{"experts_per_token": 2, "activation": "clamped_swiglu", "moe_layers": [0, 2, 4, 6, 8, 10], "routed_scale": 6.32, "balance_bias": false, "router_z_loss": 0.001, "lr_router": 0.000355, "norm_eps": 1e-06, "beta1": 0.9, "grad_clip": 1.0, "batch_tokens": 65536}
Below are experts of layer 6 (counted from 0) of a mixture-of-experts language model. Rows are named router (the router's row for the expert), gate (a neuron's input weights, with its number), up (a neuron's input weights, with its number), down (a neuron's output weights, with its number) and show model dimensions 0-127. Each number is 128 + 32 x the weight over its row's rms, rounded and kept within 0 to 255.
After each expert's rows: "mostly gets" lists some tokens that are sent to it at least half of the time. This comes from a sample of Wikipedia text that the model never trained on.

# expert 17
router [ 93 174 185 149 162 186 123 177 175 156 139 114  89 157 143  83 167  99  98 183 147 161  95 159 133 115 112 115 106 102 110 113  88 111 166  94 101 168  87 144 135 109 112 140 184 172  92 107 109 130  93 105  59 167 156 111 145 100 104 108 130 130  71 146 100 188  95 135 133 161 172 106 111  85 102 128 184 114 186  90 148 128 153 208 137  24 171 130 125 156 107 126 138 134  93 137 107 114  88  93 114 148 143  66 116 103 126 111 125 155 108 135 169 102 135 150  94 107  91 126  79 133  93 159 118 132  90 130]
gate0 [111  68 144 128 164 148  54 182 182 148 161  92  81 151 110 100 164  90 159 100 126 176 105 133 139 108 122 140 147 125 125 100 128 128 146 171 129 198 109 180 142 146 148 119 137 151  76 106 115 124  85 128 137 115  99 143 176 144 144 108 127 117  99  58  85 182 150  99 159 154  74  80  73 140  97 129 139 128 156 111 132 160  92 128 201 130  95 203 177 184 114 106 119  97 101 149  81 103 183 139 131 137 161 106 144 131 156 105 144  77 159 111 179  70  68 137 147 109 147 165  89 143 130  92 112 150 142 117]
up0 [110 152  81 124 107 119 127 171  97 120 142 185 147 128 147 144 165 176 175  95 113 112 135 162  87 111 118 129 172 138 173 126 125 115 139 120 110  64 137 106 151 193  93 152 152  82 133 121 160 141 133 182 109 111 142 121 110 103 171  87  92 100 134 211  86  77 146 145 120  90 185 179  92 125  98 195 124 135 138 223 163  80 155 144 106 132  85 155 181  72 100 127 124 158 176 187 172 119 131 127 119 125 135 169 115  91 133 139 145 105  81 117  84  62 128 151 135 159 110 160  96 149 108 133 151  77 117 123]
down0 [146 146  90 106 122 144  79 133 171 140 177 135 120 153 186 168 120 112 205 119  98 158  93  69 154 120 139 121 108 106 136 116 113 148 136 130 125 133 151 170 224 106  95 170 141  95 133 177 118 139 130 168  74 174 104 151 142 162 129 142  73 129  97 178 108 154 154 162 114 144 153 104  71 115  91 187  48 101 133 168 104 146 121 142 106  88 130  77 106 128  94 113 112 180 141 201  95 120 134 149  66  89 145  85 116 141 190 149 131 109 157 150 145 133 128 156 120  95 115 156 167 131 141 102 180 109  74 102]
mostly gets: "amil", "amp", "ebr", "ubl", "il", "min"

# expert 3
router [118 140 166 160 136 149  95 175 129 172 158 103 104 152 160 102 115 122  76 142 152 182 108 167 154  59  57  97 178 148 120 100  48  86 118 113 128 126  64 115 122 140  91 137 144 168 113 109 104 128 173 127  92 174 170 118 130 115 101 117  85 115 107 109 113 154 128 174 114 109 150 108 111  95  84 108 134 142 118  96 169 132 107 159 174  97 157 143 150 128 124  67 185 163 111 166 148 125  73 128 154  91 145  93  63 120 157  95 134 166 135  87 175 102 139 152  93  71  88 159  55 120  90 162  91  92  99 103]
gate0 [117 137 102 190 133 168 137 118 119  77  98 117 107 155 126 142 102 161  67 171 151 124 148  96 132 162 150 111 141 208  65 121 137 153 118  86 156 122 123 150 165  36 134 113 136  90 119 148 126 146 123 155 113 150 105  89 107 147 131 134 106 196 133 101 105 178 177  84 196 146 134  97 144 133 136 122 149  70 163 119 161 118  76 116 174 112  87 136  96  74  51 157 179 199 135 155 125 124  94 115 184  76 135  86 121 102 100 142 138 177  83 135 155 113 137 114  78 109 113 153  96 132 145 147 156 145 113  87]
up0 [134 152 112 152 128 119 121 129 140 102 102 101 130 135 124 149 106 179  96 139 145 127 171 125 124 146 141 104 190 171  82 158 133 170 115  95 190 121 115 133 172  24 161 140 154 132 123 146 197 157 118 169 122 129 132 102 161 144 123 120 108 152 119 110 101 194 146  76 167 137 123  83 141 131  80 101 135  97 160 111 138  77  90 126 167 131 100 152  84  68  76 146 194 206 138 184 121 158 128 139 176 119 135 108 142  89 155 136 103 153  99 148 157  94 112 115  53 133  87 143  58 177 108 105 169 147 132  87]
down0 [132  85 119  95 141 132  74 114 115 122 115  94 105  45 106 140  94 195 112 150 160 144 141 141 119 105 161 101 102 174  76 141 106 132 142 138 135 120  62 145 123 147  73  90  59 108 122 163 219 107 120 138 121 134 127  79 154 152 146 108 104 128 164 163 162  89 117 166 182 159 184 130 138 112 122 141  78 167  67 140 135 155 126  56 159 162 140 119 118 166 143  82 157 169 101 169 186 124 124 120  95 124 113  64 116 108 130 157 176 150 125 166 104 147 122  94 132 148  98 135  90 117  70 179 109 160  98  94]
mostly gets: "would ", "ould ", "to ", "In ", "but ", "into "

# expert 28
router [145 128 165 145 160 202  91 166 167 188 101 116  90 139 166  86 130 113 100 179 136 139  84 131 175  83  47 121 136 135 103 126  70  92 114 110  90 121 110 112 119 132  95 172 164 150 112 146 129 169 161 119  50 128 153 123 133  71  99  82  93 153  78  97 124 105  95 156  84 128 174 158 135  95  83 152 132 127 124  88 191 157 156 213 134  87 171 127 145 144  98  77 141 150 102 140 129 104 129 129 125 119 122  73  88 136 149 100 129 107 120  94 150 108 134 179 147  76 106 124  81 101 118 166 109 132  83 100]
gate0 [104  83 160 180  76 114 104  83 120 128  83 111  70 173 140 118  54  91 195 172 139 103 126  84 117 130 123 186 158  61 139  67 111 102 150 138 129 178 116 144  84 148 150 142 113 115  99 153 118  69 106 165 107  93 128 136 116 110 147  90  61 157 123 116  60  78 103  96 127 169 146 141 128 115 149 115 130 158 134 104  93 164 117 139 119 112 133 201 171 192 145 100 111 116 103 103 131 156 119  77 178 139 121 109 115 211 137 149 152 147 117 132  77 125 100 145 104  84 141 111  85 136 160 108 153 133 136 175]
up0 [111 106  85 149 139 154 148  63 174 163 172 142  85 141 138 130 111 128 102  95 114 199 171 157 158 142 109 101 122 121 105 136 121 172 165 128  50 109 119 148 128  91  74 184 116 205  50  91  70 203 163 125 155 165 132 158 144 120 179 108 111 167 105 131 137 156 145 124 162 136  68 121 142 135 186 100 152 132 111 126  94 142 150 165 120 127 131 138 108 146 154 121 109 115 158 106 138  87 110 143 133 129 136  88 173  62 108 138 117 153  46 120 122 179 139 143 150 146 111 143  93  77 122 157 174 105  92 179]
down0 [ 88 129  89 144  82 139 104 149 133 146 128 170  73 145 132 119 120 126 112  79 100 168  89 123 106 169 184 132 109 148 123 121 214 123  89 128 131  61 183  80 117 113  95 110 143 141 126 155 116 133 212 100 119 137 119 130  77 144 156 117 144 158 151 145  94 141 195 121 141 108  64 145 136 123 138 185 202 154 169  51 123 149 144 113 168 131 142  45 144  93 146 105  95 100 145  97 114  93 144 154 121 146 165 159 158 102 106 144 112  91 139 138 119 172 143 154 121 139 131 116 179 144 168  68 106  72 120  73]
mostly gets: "F ", "ber", "ember "

# expert 32
router [101 167 153 157 143 161  71 156 142 159 135  80 113 158 146  72 139 131 110 154 151 178  91 168 128  86  83 130 196 150  97 100  58  83 129 140 108 115  94 124 137 143  90 157 141 143  92  87  96 169 149 147  92 154 160 114 123 102  95 143 110 137 100 104 131 152 122 149  95 130 155  93  91 105 110 115 181 128 102  75 188 150 136 209 139  92 179 112 167 157  95 109 186 163 114 138 149 106  89  99 141 113 138  65  86 161 160 118 146 169 118  98 156 109 164 152 106  76 111 167  84 108  64 165 108  99  81 116]
gate0 [133 196 127 155 102 133  71 120 114 109 133 177 101 130 112 161 144  68 172 193 184 122 139 148 105  73 140 105 130 160 156 131 164 158 130  88 187 123 147 164 159 169  96 103  77 159 122  82  98 123 102  70 132 139 178 154  55 127 118 139 147  75 107  80 148 127 132 136 157 125 124 110 135 133  72 133 151 129 120 105 181 127 108 118 122 106 108 175 127 117 136 175  99 167 116 110 120  59 120  98  98 126  89 135 117 117  99 119 163  71  95  56 154 132  88 161 140  67  95 137 106 173  62 165  97  94  95 149]
up0 [ 93 110 117 122  90 162 129 124 132 136 187 138 130 125 124 123  99 100 144 117 113  54 153  99 111 116 128 183 155 138 115 129  82  59 159  80 131 162 111 117  86  89 133 138 138 141 160 174 185 123 132 109 129  93 103 121 110 123 152 101  92 124 112 163 111 159 160  88 154 131 144 114 108 143 189 122 128 132  99  88  80  74 152 127 136 115 137  37  71 183 162 105 144 127 107 132 197 156 151 142 192 172 193 129 106 233  86 158 129 118 105 119  97 148 138 133  81 154 165 139 123 104 130 140  43 140 122 151]
down0 [132  97 179 114 136 165  97  84 176 130  97 132  94 169 186 149 132 139  99 142 167 150 123 158 111 186 112  95 117 207 120 104  71 171 150  91  90  79  89 158 102 146 130  87 147 207 122 122 171 141 141 176 140  96  92 171 155 126  86 165 143 132 122 111  90 106 168 108 123 115 118  99 148  95 122 168 156 127  92 179 113 126 142 140 172 121 120 149 124  59 101 133 160 151 128 134  27  81 151 132 135 111 143 130 152 160 138 150 120 126 160 125 125 108 138 122 117 173 134 116 187  97 209  90 136  61 160 141]
mostly gets: ", ", "), ", "& "

# expert 68
router [ 84 129 160 137 134 176 117 130 157 152 147  80 122 154 150  93 116 100  96 181 185 142  89 158 153  87  96  97 112 126 124 131  63 114 157  91 115 112  68 100 173 158 150 146 139 118 104 111 135 166 161 122  21 130 156 126 146 120 100 163 154 118 111 110 125 129  98 160  98 114 126 123 118 107 110 130 191 117 151 106 175 137 134 170 109  52 184 135 120 130 113 107 144 173  94 132 130  77 102 115 162 127 141  82  82 164 151 106 119 139 139  66 135 109 173 127 104 104  98 183  69 102 127 209  69  80  87  96]
gate0 [123 181 108  76 115 165 121 100  74 104 155  77 146 152 126 105 142 127 140 178 181 122 129 124  96 109 133 121  97 139 151 161  66 146 155 175  96 129 146 138 145 133  59 128 121 172 116 166 173  98 126 100  81 125 158 177 134 105 108 145 144 137 108 125 158  94 181 158 143 159 165 104 193  82 193  81 129  49  95 127 133 140  97 123 150 115 164 142 143 129 107 146 124  77  71  90 148 142 123 124 187  85 103 132  89  93 188 117  83 135  93 122 160 168 200  87 101 126  92 119 141 136 122 187 150 177 107 150]
up0 [ 98 128 104 105 101  63  97 105 132 185 124  80 109 138 105 135 115 141 129 146 164 164 138 158 129  95 118 169 121 191 125 151 120  78 136 102 124 173 174 122 163  51 106 154 109 140 124 150 111 133  66 157  69 102 108 107 114 154 137  94 111 153 106 128 133 110 117  90 152  95 184 125 160  94 156 107 131 189 106 124 142  89 151 127 168 130 135  82 110 160  39  95  98 169 112 131   7 173 148 189 158 144 150 158  93 113 126 136 134 131  71 123 130 121  57 103 131 117 113 112 175 101 121 118  86 115 161 134]
down0 [128 114 162 117 147 129 137 121 128  85 213 169 141 157 162 125  52 151 132  85 178 126  98 130 152 101 158 135 129  91 253 155  82 157  57  83 125 136 131 144 176 143 127 126 128 126 175 125 107 148 122 124 132 168 197 167 143 114 127 112 129 127 106 139  88 133 178 127 126 161 134 156 149 119 100 106  84 113 169 148  93  84 179 138 107 168 151 176 173 158 138 160  89 170 148 136 118  71  82 167  96 134 129 150 132 124 151  74 199 119 158 147 121 118 132 141 106 156 147 152 170 121  88 126  82 158 160 148]
mostly gets: "olog", "iz", "ser"

# expert 4
router [147 131 102 134 120 157 104 178 140 155 152  89 113 152 161  74 109 142  98 161 161 130  76 156 132  96  97 123 168 128 141  83  90  67 124 163 152 106 120 120 162 111 128 167 153 158 131 119  98 148 154 111  45 123 143 142 124 122 111 156  85  71  81  86  79 165  93 134 109 124 163 103 149  89 130 125 141 135 121  76 118 144 154 170 169  39 183 150 155 156 129 127 174 165 111 164 136 103 121  92 133 122 158  40  57 147 124 109 113 160 124 112 163  94 146 147 129  94  98 170  81 132 134 139  31 126  86 133]
gate0 [119 126  94 105 185 157 131 141 152 139 175 147 160 189  99  83 190  92 163  92 165 107 112 139 166 110 152 184 105 145 165  95 134 116 181 183  63 150 101 119 158 133 149 146  62 105 102 122  60 129 164 111 127 150 146  89 103 134  62 190 143 173 114  54 119  81  85 139 166 155 116  89 102 137  90 107 124 122 117 153 161 124 106 126 156 111 169 213  93 124 135 118 127 109  83 163  83 106 162 112 148  99 142 100 129 134 114 149 169 151 134 158 123 101 136 152 151  82 151 186 124 117 147 104  72 127  97 141]
up0 [106 131 107 122 177 121 132 169 158 150 165 121 158 116 134 141 136  97 125 110 180 148 132 132 154 137 136 175 204 107 132  73 191 184 170 121 102 111 172  93 181 140 127 181  89 177 122 166 135 121 174  58 137 151  79  94 157 143 103 163 122 100 157 136 152 197 120 173 122 159 170 116 150 185 100 114 156 155 143 138 131 113 149 116 110 101 239 177 116 157 175 160 133  87 109 146 149 144 191  98 125 164 144 122 104 109 147 132 168 153 100 132 147 100 189 102  88 109 146 137 132 137 104 133 153 187 100 125]
down0 [100 124  99 126 147 108  90 119 172  77 166 160 142 134 122 162 139 118 136 111 115 192 124 160 102  67 162 145 126 136 112  89 159 111 133  74 184 123 115 135 140 131 126 113 109 154 161 148 111 155 123 126 101 120 177 118 140 182  92  84 129 149 129 139 141 112  91 138 156 179 191  56 136  82 155 158 196 107  87 133 114  93 134  81 146 129 141 134 140 168 113  93  67 195  79  66 129 137 197 108 141 146 178 130 157 161 100 152  66  58  82 110 133 155 144  89  89 125 151  90 123 143 126 116 207 140 133 158]
mostly gets: "ild", "Ch", "ch"

# expert 38
router [122 196 196 156 115 177  83 168 155 170 130  91 100 194 170 111 104 118  76 140 129 152 113 169 185  95 103 126 171 165  84 161  90  74 142 101 125 152 115 116 155 139 128 113 181 130 108 104 119 172 132 135  87 157 139 140 111 114 133 138  96 151  89  91  85 137 139  91  96 122 145 137 136 111 125 120 135 147 132  99 161 127 125 179 178  44 138 136 142 107  97 128 149 171 117 149 129 141  86 128 174 127 149  59 152 102 126  84 142 136 142  61 112  90 161 153 107 116  79 171  62  79 106 151 100  59  83 121]
gate0 [191 120 165 129 120 175 151 116 120 131 127  96 187 213 184 124  81  78 151  94 122 151 111 154 121 132 127 133  83 147 144 146 129 113 141 175 119 131 111 117 149 142 123 132 103 141 127 151 135 134 133 134  73 131 132 119  66  82  84 140 122 104 104  66  62 184 129  70 109 176 147 145 180  92 161  76 113 125  78 101 137 166 155 156 201 135 154 174 146 111 107  75 125 117  78 131 138 146 129 144 193 135  85  77 104 129 166 105 190  89 174 107 115 114 157  86 125  79 103 120 107 116 133 108 101 132  65 149]
up0 [143  96 140 150 120 131 149 145 145  79 144  88 160 149 158 111 134 148  92  96 146 167 137 133 138 126 133  98  74 124  96 175 146 102 200 107  72  58 116 107 185 151 102 127 118 197  58 141 121 179 121 123 112 174 132 180  97  81  39 137 100 118 153  77  79 123 115  83 141 170 143 108 142  84  56 111  95 119 127 137 147 104 134 134 206 136  99 106 111  83 115 164 120 139 105 116 144 120  41 139 148 155 119  73 102 171 111 122 119 125 125 109  94  93 119 106 118 151 118 180  78 138 102  98 116  96 134 127]
down0 [125 133 163 115 118 139 127 137 128 104 172 126  91 114  67 150 127  60  91 141  92 186 182 142 121 191 155  94 139 122 120 164 195 119 152 124 161 116 119 156 167 149  88 132 130 113 132 153 143 183 162 154 101 135 145 145 108 154 133  97 128  29 131 115 108 121 100  35 153 156  82 123 189 190 106  38 185  91 176 135 111 131  99  59 146 111 158 148 166 149 152 155 125 173 163 107 135  99 185 125 139 136 109 168  83 100 158 129 116 124 122 124 115  91  94 126 131 127 122 151 130  86 113 162 111 152 123 155]
mostly gets: "stric", "fil", "ure", "|---", "or"

# expert 49
router [126 152 136 164 154 151 116 163 140 177 153  99 110 162 152  60 152 150  96 104 150 130  75 136 166  74 105  96 161 146  77 139  65 100 122 146  98 133  89  95 149 126  81 190 187 124 112  81 133 157 156 152  78 153 148 133 121 103 117 147  90 115  85  91  85 110 100 153 120  99 154 118 103  69 115 139 159 125 134 102 154 139  96 201 159  30 152 118 168 159  92  91 196 152  85 125 138 116  92 101 163 134 146  98 105 166 114 136 107 152 113 129 105 101 138 155 135 109 133 136  85 139  64 163 102  87  95  69]
gate0 [115 152 178 178 124 184 135 151  83 119 139 106 132 142 148 108  97 128 117 120 118 111 102 190 189 114 114 168 150 135 107 100 103 132 111 140 118  88 129 126 170 220 127 190 139 174 135 130 166 123 207 124  93  97 164  98 132 153 165 164 141 140  99 104  82 153 161 164 196  95 149 130 143 101 125 190 145 139 144 157 123 144 204 141 180 131 118 109 133 140 130  62 145 219  94  95 167 124 124 131 159 131 156 110  78 178 128 114  85 135 119 137 131  96 165 205 153 151 101 126  93 136 103  98 147  96 123 112]
up0 [109 104 177 149  79 140 137 133 112 124 158 101 112 157 133 126  90 113 125 111 132  58  81 133 146 119 101 160 140 169  94  82 104  97  98 116 156 112 144 108 168 253 113 173 163  49 148 123 209 128 179 163  94  95 162  71  93 153 171 142 141 167 118 118  45 133 132 126 107 124 147 127 115 115  76 151  80  87 116 129 139 161 139 157 124 126 133 104 118 131 154  71 156 153 132 100 163 118 114 114 142 173 155 135 103 179 153 126  63 112 131 149 104 104 160 136 139 112 121 113  99 139 135 143 162  56  90  96]
down0 [121 130 186  98  99  86 118 136 129 101  57 155 149 106 132 195 151 125  63  85 159 153  89 151 111 141 160 141 135 113 136 139 199 163 135 159 107 123 153 141 131 137 153 177  83 124 150 206 149  90 125 119 159  82 164 151 137 106 105 122 129 220 107 130  84  94 162 183 107 118 129 113  96 144 160 148  98 150 161 160 121 183 165 148 143 105 101 173 121 135 112  84 100 189 205 108 137 142 153 121 146 130 158  64 130 170 121 157 170 126 145  91 180 157 124 156  86 166 157 160 148 130 135 135 118  74  99  94]
mostly gets: "ampionship", "land", "seas", "ship"

# expert 55
router [153 125 142 138 138 135  80 170 163 159 151  78  85 158 174  57 112 161  74 136 132 132 103 144 162  67  61  87 118 143 138 147  96  98 112  73 134 130 129 125 173 112 121 167 199 142 133 151 111 176 146 109  59 144 159 132 143  52  83 113 145 139 116  96 112 168 123 153  69 112 183 127 139 112  82 103 159 103 135 116 145 154 151 180 125  73 162 153 169 151 142 114 206 134 117 153 154 120  88 118 146 118 119 100 100 135 158  86 119 172 104  45 118 100 153 165 103  85 101 132 100 158 101 137 105 119  91 120]
gate0 [147  97 192 128 108 155  87 100 127 113 160 103 125 162 112 108 143 131 159 192 106 154 119 172 185 101  91  76 125 108 145  95 163 125 126  79 123 139 101 133  83  90 105 145 146 194 168  39 104 104  68  91  91 101 149 113  85 157 165 145  92 130 106  77 131  84 128  58  82 167 148 157 143 144 113 152 143 127 135 148 171 123 164 142 136 127  91 144 210 125  96  86  92 143 139 118 146 151 137 138 123  92 125 116 121 109 116 161 120 101 115 139 131 135 108 118 133  92  35 127 143 164  76  83 159 104 107  55]
up0 [105  52 142 108  60 126 174 125 143 103 184 166 114 152 126 104  88 131 168 150 115 153 149 141  91 131  97  83 124 106 124  28 144  94 103 110  90 121 101 116 112  88 116 135 129 127  86 128 197 129  96 129 108 110  83 111 112  74 195  88 124 141  93 118 143 127 124 114 164 191 112 119 101 140 125 154  61 132 195 128 139 110 147 128 100 112 114 153 141  92 123 119 129 187 109 115 235 125 120 129 105  83  58 123 137 168  67 134 165 128 169 120  80 108 121 131 149  95 124  95 128 138 153 115 177 137  94 117]
down0 [109 103 120 150 185 122 104 113 172 147 158  94 153 188 161 177 118 195  95 161  84 119 172 114 158  88 115 133 124 107 112 137 164 154 125 135 124 140 135 111 130 149 147 205 142 188 176 123 109 111 160  98  78 107 131  79  92 106 148 140 120 136 109 147  89 144 189 147 136  91 134  96 159 122  89 125 114 106 139 166 143  78 142 141  79 175 138 106  88 140 142  63 144  74  57 114  95 135 108 135  80 182 176 113 117  56  79 144 113  55 117 164 189 150 147 133 171  87 125  82 116 148 112 152 138 141 115 110]
mostly gets: "It ", "Qu", "qu", "sp"

# expert 54
router [ 96 103 150 127 152 183  82 154 167 158 142  98 145 148 141  76 113 122 110 125 125 196  38 176 137  74  65 103 135 152 103  85  91  85 151 131  99 107  88 124 181 193 105 169 153 158 119 136 119 167 164 109 109 170 180 111 127 114 111 115  88 126 118  86 101 131 127 161 102 148 122 122 114 120 125  99 167  93  93 117 195 149 113 196 144  71 150 132 144 138 125 100 176 174 149 162 147 124 103 122 161 104 149  81 119 170 116 130 126 182 140  88 142 103 159 194 128 109 134 151 129 138  97 184 124 123  62  77]
gate0 [ 97 142 173  94 109 127  93 141 193  92 167 126 153  89 151 158 154 115  87 102 121 177 116 138 175  80 143  82 131 159 142 148  92 113 165 105 126 132 151  96 115 143  87 174 131 178 167 190 106 171 169 126 129 170 128  66  86 152 165 138  93 104 177  88  71 144 121 117  99 141 158 138  70 148  86 104 154 108 106 152 172 111 169 121 198 110 118  92 120 155  76 124 120 139 120 149  46 167 146 175 150  91 128 126 110 141 117 142 209 159 141 147 182  87 132 131 173 132 118 156 100 149 128 179 149 147 130  94]
up0 [114 122 100 167 120 113 141 213  76 133  55 166 127 103 141 106 136 152 110 139 117 101 137 163 114 103  57  99 137 135 137  97 165  53 139  76  68 137  57 132 107  95 170 120 137 142 120 131 106 100  92 121 114  73 168  84 137  92 135 144 151 162 119 151 104 135  88 161 143  56 145 127 113 141 150 134 180 133 134 136  94 168  69 129 107 122 111 116 176  99 180  95  95 126 130  63 184 181 126 129  89 140 107 144 100 113 135 110 104 181 148 160 148 188 170 186 130 183 101 129 129 114 117 168  91 136 106 117]
down0 [145 175 141 131 126 119 107 150 134 145 137 141 127 147 118 136 153 158 131 131 144 114 139 140 211 122 134 112 111 127 137 118 160 111 127 120 196  97 127 138  89 111 144 170 146 199 104 132  68 110 120 193  74 161 142 124 104 140 109 127 100  73  93  88 116 154 169 162 150  89 168 143  64  86  70 112 143 156 130  89  71  89 128  79 112  17  78 143 119 147 117 131  77 134 120  45 128 111 147 118 103 142 117 148 120 108 162 168 149 171 140  68  78 119 121 146 115 125 164 170 134 160 146 207 102 116 125 158]
mostly gets: ": ", "– ", "born ", "/ "

# expert 7
router [107 118 134 164 133 165  78 139 156 183 128 105  81 152 171 100 136 136  90 140 152 157  96 138 181 110  83  80 174 148  88 134  91  84 113 120 136 136  75 114 173 139 100 153 165 166 108 139 137 146 144 125  24 167 172 156 124  90 125 148 107 145  76  76  87 153 119 128 103 146 176  85 103  96  92 117 152  96 136  92 163 140 112 201 149  63 152 131 161 163 106 114 174 178 131 120 139  99 101  96 128 126 132  97  97 131 115  84  91 165 133  98 136  99 148 148 103  78  94 161  83 133  72 179  86 106 100 119]
gate0 [163 141 172  85 184  82 101 197 123 146 127 119 113 177 141 145 182 150 137 118 124  97 155 177 183 160  92  97 160 104 161 133 153 136  98  77  77 157  67 155 140  94 131  87 140 107 149 113 116 117 109  93 132 147 140 129 131  84 187 167  96 149 154  71  81 197  84 111 127 119 134 168 131 116 108 136 125 132  92 112 127 106 120 202 198 112  81 136 179  95 112 139 133 151 107 124  96 146 170 159 116 113 105 109 112 151 102 117 126  65 137  97 133 100 163  74  90  86 126 195 111 106 149 138 191 151 160 147]
up0 [141 186 186  87 121 128 107 114 121  51 100 118 140 126 111 102 121 100 128 182 133 110 115 166  97 124 159 143 195 157 118 150  99 143 153 161 114 117 109 170 180 126 109 130 199 147 132  86 110 122 125 189  87 164 107  97 146 133  73 143  93  92 141 153 111 166 105 145  69 130 152  65 118  96 150 120 138 136  94 108 134 140 159 121 166 130 117 136 213 135 135 105  77 150 177 136  48  96 114 174 160 111 146  90 157 108 138 129  66 118  99 132 127 178  94 154 178 172 127  86 170 183  87  91 131 130 102 157]
down0 [139 139 105 167  71 153 129 161  87 109 131 164  99 147 103 133 112 110 133  99 122 157  80 108 129 129 126  83 156  68  68 166  83 176 140 128 127 165 153 162 174 177 136  57 156 123 155 145 105  86 108 102 134  98 177 174 166 151  53 127 136 184 102 122 149 168  81  95  66 159 169 116 183  94 111  77 148 111 112 146 119 143 114  94 108  97 147 102  66 141  74 147 149 162 182 144 154 190 130 115 133  86 109 141 175 167 140 148 122 124 147 146 170 126 143 159 124 103 157 112 163 128 137 165 118 177 152 190]
mostly gets: "M", "m", "dis"

# expert 66
router [140 164 133 145 139 157  87 149 145 153 143  99  71 128 182  99 148 121  97 171 149 157  95 134 151  75  21 113 193 125 122 118  84  67 106 116 113 128 101 127 150 142  73 165 166 181 111 156 116 176 177  99 102 153 140 101 136  80 102 108 118 127 104 103 101 146 123 164  93 114 184 104  93  76 127 123 127  98 132  84 133 150 115 168 140  80 140 158 152 177 111  98 157 154 116 155 129  92 131 123 152 116 125  78  71 142 148 116 120 110 126  91 148 100 143 198 108  70 115 180  80 118  92 201 105 122  91  93]
gate0 [147 131 121 154  76 102 139 193 175 135  93  95 107 128  58  59 125 154 142  90 198 138 110 125 107  69 161 165 216 162 114  97 125 183 161 108  93 149  75  89  79 116 123 158 135 208 106 138 119 163 141 162 104 103  98 109 127  73 141 111  97 113 125 102 103 142 116 155 112 147 110 173  99 116 119 104 121 143 105 125 112 131 150 155 132  90 104 125 147 141  87 137 153 157 114 129  94 199 156 185 137 101 130  75 105 100 125  44 151 126 130 159 153 148 114 149  94 171 134 181 108 178 138 147 167 132 111  99]
up0 [177 102 106 126  78 136 144 124  91 104 124 140  96 117 154 149  76 114 140 112 159  91 154 101 143 159 182 136 146 129 185  76 106 122 124 141 184 142 162 109  85 109  98  64 165 122 130 123  96 131 110  84 144 110  62  99 165 154 139 159  63 102 149 101 149 121 168 112 108 169 161 127 113 120 189 149 139 115 129 137  70 103 112  98 147 146 125 195 118 193 134  93 122 187  93  70  69 139 183 143 169 131 147 164  82 150  70 102 145  95 117 185 165 139 114 114  82 135 160 161 165 145 122  70  97 141  98 162]
down0 [134 147 107 107 148 144 126 115  86 106 103 111 172 146 169  80 153 129 114  89 119  85 130 138 150 139 137 127 177 175 147  89 126 132 162 103  97  92 106 124 104 122 100 143 150 143  69 154 139 192 148 255  81 148  91 124 108 115  88 178 160  90 159 107  88 124  50 103 109  95 161 183 107 105 169 145 119 143  78 154 143 107 148 157 154 123 130 110 166 171  55 103 130 162 124 167 154 114 125 157  92 140 153 151  72 119 168 132 177 178 178 128 189 156 150 158  94 124 135 119  90 121 115 156 137 143 147 112]
mostly gets: "John ", "ere ", "On ", "e ", "ther "

# expert 62
router [137 126 135 187 149 186  94 166 132 171 164  61 140 197 164  97 143 139  85 161 170 187  38 163 132  84  69 134 158 152  98  97  83  98 146 141  97 123 111  87 151 162 110 132 133 159  89 135 127 186 112 113  76 144 156 145 103 121  81  90 102 128 143 130  91 105 136 139  92 144 168 111 145 112  97 123 160  98 107 122 191 173 112 172 163  74 159 140 171 170 124 109 174 175 114 185 121 100  93 107 152 116 118  83  74 144 134 112 131 176 115 105 161 104 137 135 120  85  97 153  99 107 115 161 113 115 108 117]
gate0 [116  53 185  80 175 107 115 100 142 166 140 101 119 145 135 133  72  86  68 126 103 117  80 117 148 124  84 127 122 129  88 147 167 101 148  91 122 108 106  87 116 111  54 139 150 155 174 128 104 187 126 197 115 132 150 108 139 127  93 131 125 131 139  93  97 102 137 156 130 140 189 144 148 127 101 105  92 138 116 131 136 119 148 115 141 115 103 204 129 200  77 117  98 116 120 173  93 107  87 134 162  82 115  29 135 177  80 151 129 163  65  91 185 110 133 137  64 110 147 136  99 109 140 138 164 118 114 113]
up0 [ 61 107 130 106 132 124 128 114 109 102 103 138 137 120 109 103 130  68 123  92 124  74 109 194 132 104 109 163  89 116 142 176 168 111 206 109 165 145 132 173 132 157  99 126 116 156 218 124 148 168 155 134 120 131 159 135 126 102 168 128 224 103 128  94  61 145 134 132 122 153 144 127 153 153 107 116 124 117  46 193 118 120 140 110 126 141  83 181 143 154  79 163  92 139 124  81  95 159 139 181 144  96 130  83  79 140 117 113 114 219 116 104 116  90 115 117 156 125 179 131  89 128 150 114 161 117 131 176]
down0 [ 94 108 152 170 149 122 170 193 148 170 184  91 158  91 121 173 101 106 113 159 154 129  83 134 119 127  67 149 115 146 127 128 102 107 104 159 167 158 146 103  98 158  69 124  36  87 123 159 130  81 120 132 172 115  68  80 129 109  88 155 164 111 171 133 201 126 149 122 133  67 140 126 133 154 151 128 107 134 132 130 106 169 128  98 186 182  82  93 136 140 110 159 132 121 130 103 126  90 158 116 138  15 113 177 155 124 178 177 140 124 120 154 119 129 163 121 125 111  99 171 118 108 129 170 151 105  99  88]
mostly gets: "= ", "\"", "\n\n", "\n  "